From a checkpoint of a small mixture-of-experts model trained on Wikipedia.
Experts: 128 experts in each of 4 layers, 64 SwiGLU neurons an expert, 6 picks a token, a softmax router.
Training: a variant of Muon for the experts, 8916 steps.
Below are experts of layer 4 (counted from 0) of a mixture-of-experts language model. Rows are named router (the router's row for the expert), down (a neuron's output weights, with its number) and show model dimensions 160-199. Each number is 128 + 24 x the weight over its row's rms, rounded and kept within 0 to 255. Numbers have three digits each.
After each expert's rows: "raises" lists some tokens whose logits its average output raises strongly, later layers aside. This comes from a sample of Wikipedia text that the model never trained on.

# expert 113
router:102113107166108176139153104149100120096138158145090148115126132118138121113116149131098135123149098149133155164137150135
down5:128148138149112116147199096104094127113124107124134109128116172099122112161129106116097139130126141099126087168119101142
down6:137070138112132177174148095134117125124097134191158157124111112129112089143104142151140121122169137118114170090098146194
down7:089123146121164107111146167118130114094155122126132124171079135140141122160140166153105142120141124118105150115130120081
down8:107127144134143151084117152142154138102138146135125104110143135119118136122146141119114093114144128126148103169160099146
down9:169114109153119147123155125120116112128123110159145134155126131130134150139117165120108149117176090092147087094139165135
down10:082131120102141162129076121125133111100104139147123134146113143149115118157109110123134134115104158163098164144126110084
down11:147144119159125160181093121099113140113139155170108111107153114153107143143093176096149124167147130133115143151129147139
down12:133138130093128119118132151080153142144130116126164183124164130122117114190143155096159078146145131124110165091106191118
down13:115101110149184118127104117153153113138179122148120155162124178125140133096105099159102151160122124128103133122110150088
down14:141174096131130131148112138102130128133122125129122149163145145122092164144142168114118111151144127146116135108147138140
down15:153134109111128089118142126083109141102181131108156118086122118113122117100105155133156136172127125163102140102145119115
down16:138099086123122145095135091113132153133186087107120158148082145135137123115115122117148160181156154138129167114147138162
down17:159155145113125094162118113089150144134103121091129148132120148110127134114125114152118113179136102132111157104123176128
raises: "ating", "atory", "ation", "at", "ate", "as"

# expert 45
router:125151084140081102154109199126107141143145140101103138169100071149150091106135108118126124114087169148147113099173109126
down0:138106122163147130155082139124129109088143129147117118113140136100091126137082147132143116075109150145146119102097140096
down1:131106061144193209139119104149121136117141122136113167141133119134123150172111130128100128165136144138075118104114128156
down2:081113159097129065132117110150122101113111078127121169115147130129076119121140126119172167126139116110129114116120100140
down3:107130098109117104163129093143142131126119141147101146089152139135120088149160097180147153109104207085127136080090158145
down4:084111104089113152123101095118161067107136200097107164129121158104144115154122073112122132102123126149107126123150118135
down5:111166113098099175138138100159084149124123111115122199119087144109133105109123110142123132142124113113114094117136096156
down6:148136118132135095080155139125165164130087126132100161159152168160147099128109107112080115148148106146108117184100138145
down7:087160150110153197124133135105150149130083146128112121136100140116098125175119087150140150124101164156101132103132110148
down8:124111107165115133171156148175094173107126116138146166140091109176157095156134152100132149148143133130131145117099129103
down9:130159147106107070136085157142167151109113098140167111116135097114129114109121095152115071126066134127161121098156189091
down10:133136109118158082178155127142118133143111123110095139211155146107091113141131165117133131176142111128117159129115091174
down11:127135115103111118109139120117130132136139142150160125105076133128142167142142137150128097096145118120140095127131098116
down12:118127096145096182094126125086171106125164156114181137098157082152119096088159092137106145156114148086145113108135076141
raises: "an", "as", "s", "19", "c", "2"

# expert 7
router:153123140137114137080124175150080167151157116129074141164128145093080136144140110100127150140134094150079121104149198100
down0:089124177104083169137142131160111147089138124133124130122110147122091136121134129135114165095159103117129103125149137104
down1:116112129113175119101103092159132094126104106147135114124113100110133124163094091125104154113120100133120138109092148128
down2:130119095136158158116091133129082130133158096115151105126148064169160128126137121123118127129136123157133133106130162117
down3:127112116084126183125167115147137121126131107187137148087090100131082116111135153174115149106126159124115102153105164160
down4:121145141139148095125112132126145124081152109059105158114133123160106089141118141136163130121136106123125134134122075142
down5:103138107163112152102141104163112094123098106156093112139129148129115122103108169117119128121128144140140145153142128135
down6:117153123154146099103101141131118120098102111097091103158142175143099122147109168193114135101131131123133132132147154111
down7:125146102129080115102104137146112125150149124103083099132145137055090086160125181124122157150137138123140135172165141133
down8:105069118099117147133107158104117140106120164103078106157107139181130126104160135106157148166166226089158136105122118078
down9:122125183126162135125159179127135125142138130119170139117111091126134110149163113143146095096094138169143106108107114120
down10:096126120133133133110133135136136163132118121153104171139125091061171149121121099140112125090096074149119108174092103133
down11:157116158160143150156115126124109157136120118147141111126099145113111168103156119108086107105139108155151152159117167161
down12:125165153111175128125141148146163153096175113109135145142144142090132120118119107169145089132082117116146131128095139132
raises: "g", "i", "is", "h", "k", "gen"

# expert 18
router:154097086137170129132119133118142118122126127146098126110145079121134120136118130170123147127141153136137137140120092128
down0:082125193094119175117108099136167136113108093136127089147126175118139122134140140126143129176155159119139157128114172129
down1:159102117117106095137128121101133156116142095150115160137114146158153120134134129162116114155137136099155113119098075090
down2:081121172122119102168111144165136132147155080146153142126128113122089131128123141096121155094110146167076132107136172186
down3:126130132120078157116113108176128102141126123049145145096092107161198140140142130126157109127114171155059168102101140108
down4:134113050118149141118134104111166168131108122087123161142147121109124135131152093142112102130140102106124154117137132141
down5:161083136099149106165106140123116162132165133079139102094190121102102110124114108111136136149101108140144114107160153165
down6:122128142117188135185102116101116099091127097149143148068141160111118131118156093096169145136156120136128166129099125165
down7:141134190145089116156124145104175114126132139154139157167094112135134143143097109140128113151141129133155161145155142114
down8:138138135096094147143091111098141113132135146147164156141140112113127128163147142143103108146153137104165114146144103121
down9:140134167107101123112138148115099091100106113160142087075136135138114117113117117107070166108104138125147166129168096155
down10:081115123124113093130134125156113104075133127105122104135120095142121080143161098128117123105141150186087169116138154131
down11:115125134154135153180114131141088151133176091135116158153150110096153120092149133144163130146116137137083165120148113110
down12:149149099132172154110170124085138108162143138113121116147132124114138119100124146120147152141138124165169118108160137141
raises: ",", " and", ".", " (", " as", "\n"

# expert 91
router:106126106174175110089145088102134080136106118099153145110163142165101144149138165100096095119159079153123126150131139096
down5:125161163146156173186130153143116144141170150196148158148121161112127123128143071163145120133141165166120143104169129101
down6:128140107119139162137076082129111126095111112107151140129121128105109160115152097145162096117129152125133139090131073148
down7:121107105170134076109122129154139124099140125135147129096171129134114127118124125172143156167140144142110086114089146136
down8:138116119131103089154105121137114162135132138144131086080126134111141153134145137125124142120130124134065160135089151157
down9:127135158124105174145102119114109142176143124082154153123146136116111100154128073119134111115122092109073140170105107160
down10:145110139125113073087178100087099114168138172145138127108125152123119123102122145088087112170155108140127096150178099134
down11:138138095083158103158144109129152144166110137117126150123119135139111119100179126146093114136156077111107147076114085156
down12:133103172111114149174122121157143170063124124144131086114108150136146108119119140072102116165134160126134111110125138103
down13:164124164149142098114119112107109126135100091146092154102120139127128141145115102111104153084145147123094152129103109139
down14:153111124146150110131122160125120130178091124173132105140092056168128119081134095132114143137163134127121127156145127103
down15:150138150087166091114160130154141136145127128132128152126163143121112155102114127147135101123115154129114171075121141141
down16:136082101115138073110153157168112098115131116109154132140173125141149137118141150103138159105076105152092092109151139090
down17:141079140135099111096107176145111130090087134163127182108108135165128157103149198127111106098124097153139101128106114100
raises: " the", " a", " their", " his", " its", " an"

# expert 96
router:116163137150119164102091121152091149117164139104154144100130133164137118120164158157096086139125132093068111085109139154
down5:119155112117120144150118147103103155139062119144122129119096115098121077177152095150132130121127113124129168156112097176
down6:147119130148097146098098141167134149110156151195182139104081126133139116110127142133118113129104136151127122173125105089
down7:172116133114135123123126131085137149084135099147148094155100101131146180104090144082139118138135132123095111151125191180
down8:123138158143137087094126102150136113143106122129133114131127123111119099117084114082131141142141145100182141097154164068
down9:114153119164136138161142096118143155120146103143117154147112126147120174131132114124135105130104135166154133105105185096
down10:146168133169123152132137094135180146180148154109085078110146117093132117130159145138153162145142114144126101137129142116
down11:136108130158116115118140127128102113149123134145142152119110146122101124115101122147077100132146102164130119141118142085
down12:119119128111166124129117138109112172094123096155119095103159129132165117167141157132126153079137108115098171102108119155
down13:131105084100120133162150120091102091165146114130178128126126108154154124138146133149134118095120113132131128105154143135
down14:120111126174139155165110103141136150123143101112116093104122131115123167135129095072138131122101145153145126151110169115
down15:119139123163106132089112119095144172150122078144111102132121157173117153124145113090109146148127117165134155112102132144
down16:118101116119135154156093119147160102132130105103081107144121078061140114068092133120117137091105117141099112181157120143
down17:152186109101131129118121126162144153108122110104137153135148145139133099122135163099118163158100133099078131094133133164
raises: "ions", "ive", "ing", "ion", "ors", "ively"

# expert 24
router:123113134133122098135146165134107132202131128103145151111141079104108115131125111112110156141132156143110126151116115112
down0:112160129087138074104118105165151165129139150122137134129126124121140057116116113152123082130102155143202134121127092149
down1:143131128159095100108156147100142112103100129095109152126131126145089155094166167137151110113074091157150126158080146118
down2:130095152111141123106158101094165135129119106142126135113159139160108134112130087160097117119086090099105145103161127113
down3:158089134147092143125165131180137136089119163167117152147084131144090137108104117163134159105156151111143093115115104073
down4:083161138126132123156163124115157118126122150160123120064119079150102064146145114105148112116106112149168089145133120116
down5:113120144102115119133076143140096136137160105134154135129158140153130118115142160130137129132181100141114151169129126099
down6:131110080122143130149139161109122111122135172140052162123164139123119160098104161114169105123106129122100137178103192112
down7:145125117146091164103162101125132116152162101103116137079112120143066162115125152082122106109175136175125107114132146083
down8:118136114136128120124132104132115163077150136151160121134133110094119146137102128122132191115151135083159086135161055121
down9:134089141126122155109149121127177147158155082102123146124144155136139152104138130086129112152118172109075136075117140170
down10:117135099106133109061111160110112122074168126094119134165123126127135126130130119140108122120119151135096113137147093157
down11:119146098140134127175102137085141130146133084103153078152136133134111080148138127110112114163131152126099131140081105143
down12:151108179100147040135086134067114127088110147118122119086130100075124117122141107166143121156136141099136140130100151133
raises: " of", ",", " and", " in", ":", "\n"

# expert 8
router:111163129160165126128128121136123127153120138095143114099170111161112162146114143108128106131099098127172141146127110129
down5:086126127097161134131101094133123129139149118150153095126151153109120122089116142132169124101124136138162148091081089132
down6:109145140121133109143129161108126124082145118069104180096138120074121116135113143093123161167077140153133168130117155140
down7:132120073122141103090157155143103153064166162177111128099154141116112118124139093154125095126157106130106115107152120147
down8:151097050166102126098106130139144140128116187114126123136164112115142098110127132125141098141117129099121090146134114135
down9:100099112119153150173097117120113137136139128148144111106117155159140137129140172147158111168100190161122126084147107111
down10:118144077174143150149158117118110136130155106139108112114135121128132179102138079161138127156131112171146091135132101135
down11:141111100188126108102137117165129146149113130157103077173111121132081115076143128179142113155123115122167127136100124148
down12:135078133125122092117120159121163118138130116104112163125111127135133125134117151117113141130134129113110141144102121161
down13:147138142088127119122115136115112119131137089086114105128125140077172156126072151105119165181108111122144100118120124123
down14:160127122134169131107132114164120134149110128118141118097126148149111123114159135151120107142162142136113145154081082138
down15:136128139097151129116159119113170082118113088091101125136167162101139108121117069129093098113110122111122098117127133130
down16:101130163082152149168119113139118095112075118088097161148168086104092108142144101148134116134125127120114116148125137139
down17:162116167096112134121107142115123188128131152158159105137145168095121087152134113136159141125074127136084146132123124113
raises: " the", " a", " its", " their", " his", " both"

# expert 104
router:154137134113105131073108122107137098140068167146082139130089126113124132120129162106106110114152127138132135109134100158
down0:101116144074104153127143155080129142132130144136116126116152152119115118104199146147133112123147130140206138177104115125
down1:123088120122146120132124136141143127134147122143139107103131134134132115108125123142128135170124127132145087128146127097
down2:117152151150131130070111160110132108108121122090104133162114109101156160133113106137098109089166144099165121116109153125
down3:098130068110146095148144094127091110125127157171090139138112073135135139135138103152116127119160124176144118116120143105
down4:162170140142103181138156154118145121135148095144130104131122139144085122152113179124134109162136081128142080158157089100
down5:149149142148138110113136130184119161082136138137110133132156097131119115150091132125109093125090151141188150086106133132
down6:141122124102136110110120164135138129127127131103136101126148099074129154068086136152123100129153129147155144089127103120
down7:132116083119110106096143090133094123132130144146115076146127134165142155165179123150114128129128135126152138153141124100
down8:096095116117130134118153150139100129118140099126127129101133123084131152177106170144136076098141130107131092148127109164
down9:120192133120128138103112124143120098115138116142166096139116121188134138105136097129132101082104153101111131160158140108
down10:095127118118152141105096114139121146151140152119134159131094040110077146136145129133082132096123161124134136101120137084
down11:142106115124108120113143130153129110138111137107186075097126150118175137161130147186094095111148110132134141128102137126
down12:091154154099124118124111137121121121112140146113108133154148115124154139133153148116147156122157127114115148127144154107
raises: "ate", "g", "ou", "t", "id"

# expert 106
router:138136112107110077135131162146136153163146148113100143164093089112098115154131142115173155134104156144117093178141085117
down0:126136141125177109122090103129155122119118104125129127118118125108133181122085116123083160114088119130071134125129121129
down1:150122095141126150133196137142126135134108102123164110124147123151110128113157151138096144104154160143118082126065130117
down2:101118168137143160131109126089121107096110141104145142110164149138150128126171120142107154116087148142162132086117133175
down3:097142115122092121128116113106143121152143149166104102149110103121141107167157125122113070125125117087134136092113135079
down4:095136137118135183114124096127150170115133121139107147122163105116193129154129168128133112096096145138146160113180118150
down5:150083097167097125117112124172139105150159120156146111122142142129131106154073168158093172124116145150148179150143131109
down6:101097121149094149130113137151145109126092127102118162101125114102161144144129138119151099132091153114069121110142123115
down7:147151104111128158124130088106116133137120108126124142152063125125105109090152164115102128155113140183136124182091124188
down8:157054135117170133114146135155134118108106102117173151111138045115098156116061117129104124081089159143113169118113137130
down9:130143162122128037131089102106145118158111123118148150140116093157112123137159091112110136107122163133167113117133074167
down10:134106137148087127062132125171169130144115112122118132147116140099093139192156159135081108131141096146144102077067141072
down11:149125098104145130111141102143129098150134104103093120138124160103153095100132138133077170086127121104153183152150144124
down12:094137181164106059136105131099123097112144119147121114135111125158125121129066133132112120117079163147094154149111135081
raises: "C", "S", "L", "T", "M", "O"

# expert 32
router:179103141106151107145110150108104112166098156121141141105096142155104143126115109108133116104151139157117119141143165151
down0:144104138092153154117076128171160102127110110092166097144099137159190178176168167137132140157129116152136208163101121113
down1:121143131169125147131128153170163155149159123116116129125133124143105101138146132143097121116160109155137129137175150110
down2:130110133135091118125132109147134145144127126101109107100095155095148084149116121158147084120127142111099163139118168111
down3:148134121062097149154156080128183112102164147113145115105160097083136091142115113110118087139160139141129156119135132122
down4:118134115142172131129106151114179063156165133149111134131080147159124123068115109121128114093145129148126128169133109136
down5:149102127097158088136148170121137159143126128098154128131196146145131112132145117101145169116110124128129140126094182117
down6:121107135132149119102140151136139168138150140173135084149126115095146141191104138176123160118148146135109144126138113109
down7:120128133109141125118134131111162122131121167103128174127154134119121149135100126083113102138096129089063156120161165118
down8:158151119122137108100164112069121152116152145119112125141108134117135119153117132093099131125160116141103177140156136119
down9:112156111149127162119130128092135118164108116190145094141099118173133122132143153165144172134126159089136105135117128134
down10:067098117122159147142147120154112109106184114106095121113110142147136141086094112104097148078077199119145115168111088119
down11:129118095160154139112103091137145131147138156128167155172159125171130121134143114121153091156087126113123130143151122155
down12:142090208120129101122166144143085133102136157103116168142110115096116153143140105096082093163151120155163117159113124156
raises: " ", " c", " and", " s", " a"

# expert 78
router:099085094139158125134132149135130138152156120129111144087168094165130142142092115176098122159133152147135166129114108111
down0:116146154149123146143168104098111135087116156092163098126143125093126131125155147115164131155135114121132067153131145133
down1:161130154080137133133154114115136142169135118110130091125094111079118155069162138121088138126079113115109122119127149129
down2:141139163128166143152142157128129112129127119110126141113121131115183100085124149090148148151129160088116120086120122112
down3:142107174103111150107137156138100147120144120156126150117095143129158137125136129079181198082112098127059131102110138136
down4:143130140139142138125106145130135121136120139137126138154130128147075095137155113124145195121155071113139161086121172106
down5:099114100111143120151086117161113141116107173129113121114128134115128158110151123133130127143132158082124164071105168137
down6:148109114133144160109116083135171151126158075164140086132149112155142102128147158076093156092147117137118121086102131140
down7:135090087080100083165095114081120130136090123143139156124099133149134114138157150143136110113133146160156164175086142112
down8:106125132086135153146135113103100146144148119130152119125170171162172122101143145089155086140120148152095179146143114151
down9:108113124131113089106112122164120147117160086091115062126152107159150104136106114107125129144153128188085098148149123119
down10:154117130139116129125102107125118131143092100155113134116086124119102099140111120162127098095143112083137120156114120138
down11:077088162126114114134132111108127131136123118128164140110110128120145088073161150067154160138099139142109144111130148127
down12:103120172136172140147128111094124105135136124126163121083128146105138137131113107088114156137110074127081133111129140125
raises: ",", ".", " in", " and", "'s", " for"

# expert 127
router:102116181124160136109164091119136145138124156142083112113135139121096102144121124115114143129130134153190140095122170116
down0:158141135141080115118108159129138146106109143161134125112125112127130117127134103160103094091127178145093139145127088123
down1:108093109097140146134106138133137133083116122103108172132175142125116148163085115126147159134129133117149160103123158137
down2:109134104121139124110128091149125153144148112124115116125112115164166112103126123112079125145131149136184156111159167108
down3:175109134142092112130118131145097116107152140102130140093117089124152137114123130133155108105121086130093140149126088083
down4:142137108132138088144130132120144103126092094157170137109075118162138129133134143165151122121124105131175127128100119116
down5:123133099113090130166111137129097122113164156150143077115112089102146102174083183137115106130129144102088092133131116155
down6:151124129107141146143113146177148131106133170096110138122145115132106163161123115156131102134150117130178146138098116129
down7:148146179135088119167117162117113149175139139090102137133104169128152120141131167118113127136165126112115132150118139180
down8:101129144136139128158134144123143113145130118094152161117121086145127160124129149131119124108131148118097130133103196109
down9:102132120115086175140135097097139140114114127152124155135149133128131116150108129137138095134153090120109121118082157135
down10:148132130091167109087171153133155123130153123081157110093123170111111148111154149144129159111128115143168176056123150171
down11:161127125142142145120124157151114132078143179133143147124128158133160133105138173156129145098128142142166114167117111166
down12:141148170147112152168168179157096177118130090113114105120145106164106126134106152120099127131112150118108145112132155176
raises: ",", " the", " a", "-", " he", " it"

# expert 39
router:122110182095115151100171108119116146119126108075121144080089135110145089165117122107143130112131164122149111124118155128
down0:105086143108130142141127105126143116127150148107118110114142156095138108124136105127122132129114127123098152166078132149
down1:133164150112079118099124147113103165133151192094145096142152089065137139130126161118170145116114123109090121164124183119
down2:120079115112141121103109149125126131136152136122097123145145141084116147116128133131129160083116172124077137151107147134
down3:141156154123134148124110144120114142136112125105094109121092106129139132115142089113084111129162131132165158142115095101
down4:127149074152186147128136167117149126111127117110155108118109140121120128126129180136103114146088097089130089098145152074
down5:098122102149135133082133162137090122134132112148119133097128114098110108114135122118112123131114133078130116135111111158
down6:141089126140140158129160138150088153165148053139160139088110150094070175111140099098147126092157126145151128145112103163
down7:162141141158127122132118130161095117089113083064133119136164123132165129204140120136120105153128101087119105118109137104
down8:109184164125166152090174083170091122119087156105155104125086162106140150157109114094140154134123138094143101131141164125
down9:125107166166103128151133086147144117139121099122094161140165117132160122130119145089121141124126115138135093108119117106
down10:171110146191147129146134124152100107101149142133109137105144150141109117117127143125099098140119089118142156100130122148
down11:127122141096111115175106101106117160165114144113121080099110177110144113115133144124128117114139136136105151153142115151
down12:138155121141119125137115124106136120129128141148125157158113155139103166109123157127144149115151149115200097089107075124
raises: " in", " a", " the", ",", " c", " and"

# expert 61
router:136098134155147121149161099137108126159133077099143128105157069115119110144107114120103106124102153130137118140115091112
down0:136118080103155115190113114104147158096120119115106107150122183091135097089142112111153130109127109130116117110154115124
down1:114130112148134123077141162122145074144104157143100111188109197111101077077120133134126173125174129117157089147138089132
down2:132091135122102100110132131180076149126145169169119133124129162105108155147124165142133153123156163105133149135113134167
down3:136143101149148133098114144118132128109076198170131145132123117160151127114133190176172109135122170152160165143092136093
down4:145152143104133116105090131094150143169141154117147103156148150175078131109161122137113162117113112141101149134096138168
down5:135132129142110127125068113114136147137134151080112146135142140109116135144111134152123122169131161133090136176080141128
down6:182145176119113118102116135120128100117129100187160127150083149103112160127165102163161136118177134134137128110153144085
down7:100140159125126105110099129127149159157120133128096098146131102159156145160098154149120119107145098115108142132171125163
down8:087115150140071137177148102075120116147116139158124155150124162127147113154078132156143156162135141130165083109143126090
down9:121150126150114098133112127141121169159140145151146084131118151130116128176130118104134128081135174154101150165117139122
down10:069086100131127135143094093135139151097111095108110117128147148117117153125152154103170143122112099139139120166131118167
down11:139167135123127125154113139163126160155152156103144127141115123131179127117118095149134144141120091079143136097135148109
down12:137186126152085104137131106166111112101103143144099141126108141146116116114127116117080133098092140087128150168157176114
raises: ",", " in", " of", " for", ".", " with"

# expert 59
router:107113125140116117175120124140139159121121120161123146121147087152132124143131126145147131160132170085131168142144134126
down0:138135134092105127086101111115163145116128144108092126198095150109138114140141125113166103125151135109139119177132147158
down1:149119127090099122112154133171117126158145150126130109113152117130103080123118144102108115141148089152140162096126135159
down2:114091104087121095099149152103130118155172114113168140162111160157096143137133149143098125073149131169136112122151129112
down3:130145163141110114105126144147124126129075131130120179145122105120131171110094145111137129159153189125104111121141142107
down4:123098168156112102130114168172124123116110086129146202109142127155186102148115129107125127133148139112099097152143134103
down5:115123132093108174152105125166133152141137124148146114180129151149145159123137161105165153123126118082134120102158154148
down6:081129135171131126126087176112124111145152077115121119122114135113116136147108165158129146106187107127113138106130098155
down7:103097149099101121072147124141118141100098143176090166121180093166101132120116090147096120139124135141126125142087156115
down8:143170133145130126126154139160109130108077187149119129122127145129139106119120149146152138083120094156142156110079116111
down9:102149153119128118144109113075124135147112119101135090086108133125091136116112101097147106105133157130136108156113120157
down10:120123137142139096073139162087151134155102164122149119113146166135116099139123094101119132114127118091161117115112117119
down11:119085143157127180143164109135123143144121143147148153126151123152135147129125140089136103127111126111130129128151169143
down12:108151119142176136096127089114100141140145117143124140158121120137118107124121107112141113171133138143127165139147108120
raises: ",", " for", ";", " from", ":", " of"

# expert 25
router:166098102090104125090084141149132126178095098127143148156124160129143150152159146140136108121132137155097092070124094153
down0:135147076125079142095140092156141145145108123129139140150110099125107106107131124090168101106121082122122074132130120166
down1:143077167109202094125113116170188121119166113117162148090150150141157133157171133122138137128146135142123135157151128088
down2:115107172140134125113143110106134165136093123145117105135129098127117152140148117096133145136120113161148151148104091134
down3:147163135113114127126155097148121139079160156148120082135129125153083132127095169107117108118139143137142153121110152141
down4:151119115140114146155125149121115132124127131125102135099142127123141126132161171117074118121135145168125132110152151081
down5:125175094157118134169094129108103129108181109129115097169128121087137101150112103130103110134092092148061082117119172133
down6:108102131165134096106127132093168095083161146127152116133161109112131092130130080141121174163124132129133119133116167111
down7:111128103125108158183121138152148148124181115159122118106168145106135113123101128163144143083143168108153110115174137112
down8:061141170124150134123121120130087119146106132104087128145164122118156136108136125096151140141122116175135099131131119118
down9:155104130148102156163151101136160138166122103147124141119116113153139154164176169113142167150144128132155139169102118131
down10:086109049128118126165118074127125165116127172101132133112136155140169097145124138140147091122156115114105159085136155176
down11:128123122081155152126141103117163123119117120146104135168154133153175117111101131146149086090135092176150140107134102159
down12:125158143121122120175140150147121127130152124122159079111098121125100157107137113087156138104099103077148101130097112118
raises: "amp", "per", "ept", "ally", "ear", "ave"

# expert 122
router:101175175135134147138130135128119163118162139088138195091151125127149122064136156132118088099091110088120124130094121141
down5:144139125136097158099128114134160125132090188171150165143133101159113150144174139160096081137144109131123181132081133102
down6:132114144143128127128149122169132117144062129127114078152142154106116121157122100161123110121148124142127125111155114124
down7:135145148108159127163130097104095139132138168121090106148148142157133130118128110125101111134176101112128156086094115144
down8:166156148140134135130170142157131176104087162140108136109116144099118144149123116123107158148133117103144134124051103134
down9:147101137112083149126137118164091104124157112129169143084117101145152101111146169157101125130128119114133115120140129128
down10:125114119126135113144130116101142136155118178117123115154152144155115125161173111153113110135117136153137099113119108139
down11:122160120117100142129141143119126147146190099123175127137145130127117114112099128151106110138117134113114136121123117124
down12:095139171148126102111096159083137136125128149108165147133137082121133110151106125160091096128137145122147108147146106123
down13:128093121127110111127131139129138116136146146123088102127103141186093146125161119097158158135125098120117085135134169101
down14:126162118154108143157128162161123153121152151114139099119134069123152139113120091122111115138139121195090087150093104142
down15:095107170141147142118124143118126164146126106129109116134169157142121133119137129134081137124129131122161128179120157139
down16:113116108164134150151125132161110111119080092138118106142123099135118095165122121136132142147110172149151147130169078166
down17:110117127107159126135150160145076114138137115094136130126129151150162119137119157126136133108136117144098164189150097087
raises: "ly", "ated", "ness", "or", "ened", "ations"

# expert 33
router:136093125151164107113187143137110137143108133137125121084165127145131124149092135109132112134121106152131126132134103145
down5:102147179115172151172105145170089157085161107099128145136177119128149126176119096126147098136134100140142155166097165138
down6:146104134170153146142195086164144126110118088085176139145133095161110130149105118056151164121132102129119121102128121132
down7:100086156114093122129112072165174138100153175124150121097115127077131124169144113137166128103195098124118111148152115087
down8:138122110139167151172170132127106157157126117107092168107112121138148134122126153089151134143123139157165143094148114115
down9:087143120122123134099134135104142088144084139099133108094122128142138119092145105097107111108126120121138142100153184143
down10:171104066073152105107130117149154104159118129109148115143071128142140125148164125131127165162140106189193121156133121107
down11:138074125115166138112119081158112142117125122118130130115130124138121157069139125124120118120149101133132096105150138135
down12:136148134154118118164118167161130129118147178134121142074113118110136136086125086157137094133122116124124093132149109132
down13:104113128120088143114080137120160107138146144095127098155110111111103129114152112096109141159122126155132122123166117127
down14:080151144142161121147137137128115173132144123124155115145168135151165137100126124142137143099139101146108140116115132148
down15:138129139152163124142137119147175103148150130119155102126105146132119107146119161149093108145133153145069109112105079163
down16:133154126133105119146178099144141101156129144122147123117124169114125124085114145134136131131124088135140094100127111146
down17:113137137117127118153071116121128150110151131108121126151116104123167103190149110167133130154081186109146126091124126122
raises: " the", " his", " a", " its", " this", " their"

# expert 115
router:140140129107163153135176076120155135150155166110106121161157132117120140123101089145117146125144105156169120115145131110
down0:143116137071107102161105163162098152120124160116149093149114181150085139137117157126155099122129141143160106098109090095
down1:155137144158090099147169088129126146121150093133144162137129154105086127115151091144128155148136149155112123114121092145
down2:168133135127101122112138105128091162172180140154132134145132125133138137122111144116115116150101154133131148145124123126
down3:112148128133095141125127137146136133093095145121099113130121125107124153129183136126161141127149134131125141145134166113
down4:115107139128147110156123111124101129133155129114122128111168162093140128114156127094155127108125106114099176101138147118
down5:131097139094157105142130114131103135148173146112165134098162125135095181131150119139110126115139122112128105102131131139
down6:116083126115136157142146078121132076131144099161167131123141142092133117117127102128175114132134070142175118096147152140
down7:113107137135072140133141113072086137086129146175147142122137131159166124112154155143130145135107138117122092118149127113
down8:143137123058146113175110082108113106102190140102147123117125095175117110082127116122139091136115148152159120138134182115
down9:077092093166121114095118139172134114075143125140121152155139112135130131110130118130129141070105073145165133127186146118
down10:101136106132120079121114145116065126120109129107069111111152092192204152132116128138143142125117161143153151147143155145
down11:121132121132106114137102093134126083117125186084151120154110110129152133066122110135137102136098172136165142129127119086
down12:145114105123100129123115110140124126131140141127161150101128109145126124101122112103137141168090146129093083147141102091
raises: " a", " the", " one", " part", " an", " c"